Weights of a small mixture-of-experts language model, trained from scratch on English Wikipedia: 32 experts in each of 9 layers, 192 GeGLU neurons an expert.
Below are experts of layer 7 (counted from 0) of a mixture-of-experts language model. Rows are named router (the router's row for the expert) and show model dimensions 0-255. Each number is 50 + 12 x the weight over its row's rms, rounded and kept within 0 to 99.
After each expert's rows: "comes after" lists some tokens at least twice as common just before its tokens as in all text. This comes from a sample of Wikipedia text that the model never trained on. Tokens count by the router's weight.

# expert 1
router:48 52 38 42 41 51 64 58 51 54 60 41 67 58 42 69 58 48 45 37 62 38 46 54 48 58 50 47 48 51 46 55 57 65 52 47 31 33 29 69 51 38 44 52 56 64 34 58 74 63 32 37 50 83 67 53 51 59 32 71 60 70 66 39 58 45 55 56 74 40 57 48 44 54 57 38 33 37 65 66 33 45 45 36 53 51 52 48 47 26 60 37 50 41 42 61 55 40 45 44 50 77 67 60 48 69 59 21 37 75 47 57 66 61 60 49 37 49 32 42 56 55 24 54 47 38 44 54 41 76 34 32 33 58 51 51 39 68 45 37 36 38 38 47 37 24 50 54 46 51 34 51 67 40 44 74 63 70 52 62 29 28 48 50 45 42 45 55 71 68 37 52 58 49 31 44 61 51 45 51 29 47 58 62 36 49 40 41 45 54 47 56 65 47 67 40 40 24 46 52 64 48 54 69 31 61 30 49 52 49 34 46 43 46 60 38 44 64 48 22 71 46 54 37 52 46 39 45 62 51 71 27 70 61 35 46 48 30 55 34 57 45 34 55 57 44 58 60 56 61 48 51 56 56 32 65
comes after: " ", ".", "–", " (", " $", " +"

# expert 6
router:61 51 53 67 54 45 75 59 52 56 64 53 51 58 43 59 49 39 53 34 45 39 57 64 44 53 68 31 77 28 39 59 74 59 70 30 41 49 36 55 57 21 38 33 57 59 37 47 57 63 43 50 32 73 63 37 63 54 43 40 54 57 47 43 52 56 51 59 48 39 66 64 40 60 44 35 33 47 29 53 39 40 49 33 60 69 74 30 42 35 44 41 41 59 54 56 69 59 63 57 47 49 77 51 64 30 47 53 57 31 54 36 50 63 49 36 55 67 39 41 36 59 71 61 36 53 43 53 58 61 37 62 60 59 60 54 27 51 36 63 36 36 46 59 34 50 51 41 52 37 42 60 60 37 27 65 40 25 39 59 58 41 68 44 67 36 52 67 55 45 58 60 41 54 42 24 52 50 68 52 47 50 52 52 43 35 46 38 63 62 44 46 46 39 49 36 76 38 50 31 72 42 49 71 42 67 53 44 42 50 47 35 38 43 56 47 39 49 39 31 55 40 45 65 34 50 35 34 58 62 40 34 65 54 42 70 27 34 41 41 63 54 43 72 50 36 57 66 40 51 43 28 49 47 71 54
comes after: " |", " ", "|", ";", ":", " ("

# expert 21
router:57 46 45 49 62 44 66 70 67 52 45 55 58 49 31 61 48 53 54 47 34 60 42 69 40 56 50 43 61 38 28 55 50 41 52 57 63 42 41 67 47 50 67 65 65 53 50 31 64 68 60 64 37 74 54 81 63 45 49 60 39 54 47 78 34 36 45 52 54 67 49 56 72 46 24 32 31 44 69 73 31 29 56 40 48 53 73 51 30 51 35 28 52 52 45 55 72 39 49 44 45 48 53 59 57 45 53 58 19 53 60 39 59 73 54 50 58 72 37 54 38 56 34 57 40 40 31 54 51 66 35 53 52 52 64 56 50 43 45 39 27 58 30 62 38 34 64 22 45 58 52 62 58 38 44 59 50 70 48 50 35 45 69 60 53 40 64 44 82 56 46 43 60 47 54 33 55 63 56 50 34 36 29 50 31 56 54 30 45 63 35 35 42 39 55 58 35 52 40 52 69 57 44 50 45 51 48 50 43 38 39 44 50 29 58 61 32 51 39 37 42 48 41 62 51 43 38 40 58 70 42 63 72 55 44 71 54 55 42 54 72 40 30 61 55 42 42 66 41 67 48 48 43 55 34 55
comes after: ",", ".", " the", " The", " that", "The"

# expert 26
router:37 54 59 66 37 29 48 60 52 41 64 61 68 63 56 69 63 38 30 55 39 43 52 74 46 43 56 47 53 36 52 47 60 41 55 34 46 48 35 55 51 67 51 41 67 63 39 70 65 61 46 67 50 57 60 54 67 41 45 51 33 65 62 57 54 53 60 49 51 49 50 57 48 37 60 51 36 36 38 48 48 41 53 40 52 74 56 23 61 52 56 56 62 57 52 65 52 32 72 59 54 63 42 45 68 45 68 43 41 57 72 57 56 69 63 57 43 56 65 38 42 54 38 56 49 55 42 43 39 55 38 57 57 69 61 61 58 53 29 56 52 48 51 58 40 49 55 47 58 38 33 64 63 37 31 63 60 52 59 51 64 55 78 44 49 35 66 70 70 48 44 49 52 48 05 40 63 53 64 62 50 32 67 58 37 34 43 45 55 27 26 39 56 17 43 62 50 53 35 54 81 48 60 45 39 57 62 40 54 30 50 49 36 31 45 44 30 40 45 73 54 45 47 44 40 56 26 57 28 64 65 43 60 68 46 53 58 48 52 42 59 67 46 53 57 23 49 63 37 72 41 47 72 47 44 53
comes after: " K", " B", " H", " L", " G", " D"

# expert 30
router:52 64 46 68 48 36 56 85 50 34 66 71 69 58 37 65 53 13 38 33 50 45 66 71 44 58 57 39 53 52 45 61 59 41 52 42 31 49 43 58 41 46 53 58 53 58 42 56 49 52 40 56 34 57 59 43 47 57 20 56 50 76 58 31 54 25 56 69 54 59 73 47 61 50 48 47 31 14 40 69 59 30 34 54 46 49 56 31 52 43 64 43 60 40 36 58 57 51 39 40 30 57 44 58 63 36 40 57 38 45 76 54 34 68 64 55 32 56 43 27 46 70 45 43 48 62 46 59 35 64 46 47 33 55 65 48 43 56 53 53 23 53 48 57 48 39 40 38 58 43 34 71 56 46 32 62 38 59 46 66 26 51 62 48 66 27 47 56 59 57 57 60 41 44 44 50 51 64 50 56 25 49 48 59 59 50 35 49 49 42 43 51 61 51 65 63 54 50 34 45 48 48 52 55 53 63 24 44 62 42 51 50 39 45 60 16 33 69 36 55 54 47 53 44 40 39 28 48 50 43 57 52 56 48 67 62 43 61 42 30 73 51 41 57 47 29 64 50 31 43 47 48 64 39 41 57
comes after: " |", " (", ",", "-", ":", " the"

# expert 31
router:72 65 44 60 30 36 45 64 64 24 57 50 64 49 47 58 41 46 28 56 56 47 52 58 41 50 60 45 57 36 56 62 61 51 52 51 57 36 21 61 60 51 58 49 75 38 31 50 57 58 34 41 25 46 55 40 63 47 35 53 73 81 59 48 43 66 64 69 68 65 39 59 61 52 47 41 35 41 50 72 40 46 45 42 61 64 72 43 63 68 48 49 56 55 49 66 51 59 54 49 41 53 69 60 42 40 41 42 49 62 56 55 30 68 55 25 35 70 36 39 23 58 32 46 34 50 33 50 32 67 32 56 45 45 54 49 40 43 66 39 36 48 34 64 34 40 63 34 52 48 44 64 63 48 42 50 55 58 63 55 37 33 48 57 57 42 59 45 73 44 36 49 50 16 49 53 55 51 64 42 42 57 47 65 44 20 27 46 56 40 51 60 49 42 65 61 43 48 40 41 62 46 51 61 45 60 38 52 44 37 33 38 35 44 56 64 38 54 47 44 61 44 54 44 43 49 30 47 66 43 60 43 38 69 58 69 43 47 44 34 71 65 37 77 56 42 58 69 53 62 38 45 70 29 49 64
comes after: "201", "200", "199", "202", "198", "197"

# expert 13
router:34 49 56 61 20 39 46 55 48 26 51 46 58 65 39 64 38 35 41 46 50 51 67 65 51 28 53 60 42 49 46 44 56 52 54 52 46 24 33 54 58 44 46 48 64 58 30 39 65 65 35 66 40 49 67 57 47 62 27 48 54 54 69 45 37 36 61 60 40 47 62 45 55 40 52 44 40 36 61 63 37 31 58 36 55 57 77 28 63 48 44 44 78 46 44 61 45 45 76 37 31 49 53 56 59 59 39 33 41 40 74 46 38 57 56 47 46 50 38 48 42 43 44 49 33 68 41 62 43 46 58 58 38 51 52 56 57 46 47 56 30 56 53 73 51 23 53 41 42 47 60 47 52 53 38 54 46 39 40 56 45 49 51 53 67 37 45 72 67 57 44 38 47 60 41 25 60 54 52 67 39 37 61 43 35 49 35 33 56 49 35 54 44 39 50 45 49 11 33 42 58 53 67 72 15 54 54 47 44 21 51 49 32 34 49 50 57 51 36 31 29 30 60 61 44 24 29 59 46 35 60 48 60 51 53 80 54 41 43 45 61 51 47 42 39 34 62 76 50 56 48 55 53 34 40 55
comes after: " |", ",", " the", ":", " of", "-"

# expert 17
router:40 61 24 65 34 31 60 58 46 58 57 64 37 44 53 51 45 51 64 52 62 50 60 58 31 60 71 32 54 53 42 73 37 56 56 39 48 39 42 62 44 67 45 40 72 54 44 76 61 68 51 57 52 57 78 63 58 51 58 61 53 63 60 26 33 52 49 51 64 73 61 56 66 46 40 38 31 55 36 62 47 36 62 39 65 44 53 38 40 37 44 43 48 60 36 69 67 56 62 55 37 50 63 57 50 42 45 38 35 36 48 42 55 51 69 23 64 61 41 42 27 46 38 65 40 38 37 73 52 51 37 40 52 52 56 59 41 64 55 56 25 68 52 61 58 30 42 24 30 49 46 69 51 50 33 54 66 60 42 48 59 44 45 25 54 47 39 49 61 65 64 64 53 59 47 41 60 52 51 57 34 33 54 60 37 41 43 51 74 42 41 56 58 47 63 55 60 57 46 52 60 28 46 71 48 47 36 42 23 42 26 37 49 41 41 43 42 51 66 45 75 48 34 54 36 56 53 45 25 41 60 63 59 74 64 58 36 31 40 34 47 71 41 66 52 40 52 54 41 48 62 52 31 46 55 59
comes after: "\n", " |\n", "-", ")\n", "\n\n", ".\n"

# expert 27
router:42 59 67 69 43 43 89 41 41 51 56 33 63 72 49 58 57 43 20 46 49 50 60 57 49 39 47 49 46 47 39 60 45 57 48 42 58 47 37 76 37 49 52 38 82 52 40 45 41 58 17 35 37 55 62 41 60 62 36 40 64 70 62 43 53 36 59 58 46 67 70 78 68 54 50 39 38 23 40 61 45 59 53 34 50 48 58 41 37 50 53 50 52 39 30 70 66 45 55 60 43 44 75 65 64 55 63 40 21 50 51 65 39 63 58 40 28 60 54 55 41 43 52 60 33 69 62 53 43 50 31 25 30 49 59 36 49 49 46 33 38 42 41 67 38 43 44 59 53 33 61 54 49 48 37 49 54 68 49 55 47 35 49 44 52 50 42 50 47 60 41 67 55 46 31 44 57 61 58 35 31 43 52 58 34 46 53 15 47 53 45 38 64 23 51 56 48 22 48 45 59 52 46 70 45 59 42 40 56 51 29 38 52 42 59 46 53 63 65 46 65 35 54 64 45 55 26 48 49 50 58 34 52 46 52 54 44 53 49 50 53 62 42 82 56 55 81 50 46 49 48 54 70 56 43 59
comes after: " the", " a", " as", " is", " with", " and"

# expert 18
router:47 56 61 50 45 49 44 50 58 42 61 52 48 51 40 60 42 37 41 35 58 40 51 61 51 49 61 44 50 48 54 64 48 55 58 30 41 56 53 47 49 44 39 43 68 68 41 48 60 83 44 34 24 49 56 55 58 63 41 60 47 63 50 38 30 25 56 67 60 63 50 32 57 32 50 38 38 38 60 42 34 18 49 32 57 47 55 30 35 39 49 58 78 68 19 68 58 42 77 69 51 58 59 58 64 39 58 34 48 45 41 34 61 71 65 38 23 67 47 35 48 48 45 54 42 56 39 56 33 53 46 36 42 71 68 49 56 66 42 43 46 37 44 73 43 50 67 50 42 42 31 56 52 33 42 51 59 58 27 55 29 42 60 43 62 44 50 50 71 49 48 58 44 61 47 56 60 56 64 72 45 30 71 50 50 38 40 49 57 78 47 48 69 39 50 68 45 30 38 47 57 46 55 55 39 62 48 53 48 53 51 38 37 43 42 47 35 35 23 37 45 45 51 41 57 60 37 62 62 57 45 35 69 68 60 53 65 46 41 32 60 35 47 50 58 49 74 57 46 62 57 17 37 33 49 66
comes after: " of", " in", ".", " to", " for", " at"

# expert 10
router:52 69 54 53 44 50 67 45 37 47 65 48 65 73 44 52 64 32 42 41 39 53 64 75 27 48 46 44 48 49 52 71 60 25 46 38 57 31 41 54 61 27 54 40 62 70 49 53 56 66 47 46 38 58 55 47 59 40 43 39 41 80 44 37 23 49 54 43 62 49 47 63 50 30 34 42 40 26 43 67 57 52 64 41 63 63 63 40 41 49 58 37 61 46 50 58 60 48 45 29 37 56 64 73 54 32 57 39 27 65 52 59 49 69 59 36 50 62 28 50 29 57 48 63 32 47 50 64 41 42 35 52 54 55 78 69 42 43 30 59 49 39 37 66 42 48 61 36 37 49 50 55 66 48 46 52 57 69 43 43 46 47 50 50 70 52 75 48 61 67 37 83 55 59 41 37 63 58 64 48 39 41 40 50 37 61 43 37 61 37 29 64 77 56 69 47 56 46 49 57 70 30 52 60 43 78 49 71 43 47 38 20 39 50 49 38 38 47 56 60 57 40 51 58 47 46 49 54 53 54 56 53 55 60 60 44 42 32 26 40 40 46 44 59 61 48 57 69 54 74 41 45 51 46 39 66
comes after: " |\n", ")", "0", "1", "2", "3"

# expert 12
router:71 53 50 39 50 36 57 62 48 27 63 52 52 58 37 69 68 41 44 34 28 33 45 53 50 66 45 36 48 42 23 55 42 41 46 58 64 33 61 62 51 36 53 57 65 50 33 62 58 76 34 44 34 68 66 57 57 66 41 48 32 62 57 58 47 43 44 54 62 39 70 63 47 52 57 28 57 35 41 55 57 58 32 31 45 53 42 35 42 31 51 51 38 52 43 62 41 47 55 62 67 49 50 70 61 49 39 49 49 29 54 58 52 53 69 33 46 69 37 55 29 77 50 50 45 47 35 78 61 48 41 35 54 71 75 34 51 48 51 50 42 43 45 44 59 42 47 54 40 40 13 43 54 48 43 59 66 52 61 46 59 32 41 59 51 39 56 63 75 76 47 70 37 55 39 39 66 65 57 53 49 50 34 34 51 49 50 43 32 25 45 48 51 30 62 60 72 35 31 38 53 45 53 48 45 49 46 60 50 33 35 40 42 34 49 47 43 37 64 54 64 61 46 73 37 33 33 52 47 59 46 56 69 39 58 47 44 38 59 47 77 52 45 53 55 25 50 67 58 51 60 65 42 46 53 73
comes after: " the", " a", "==", " and", " to", " was"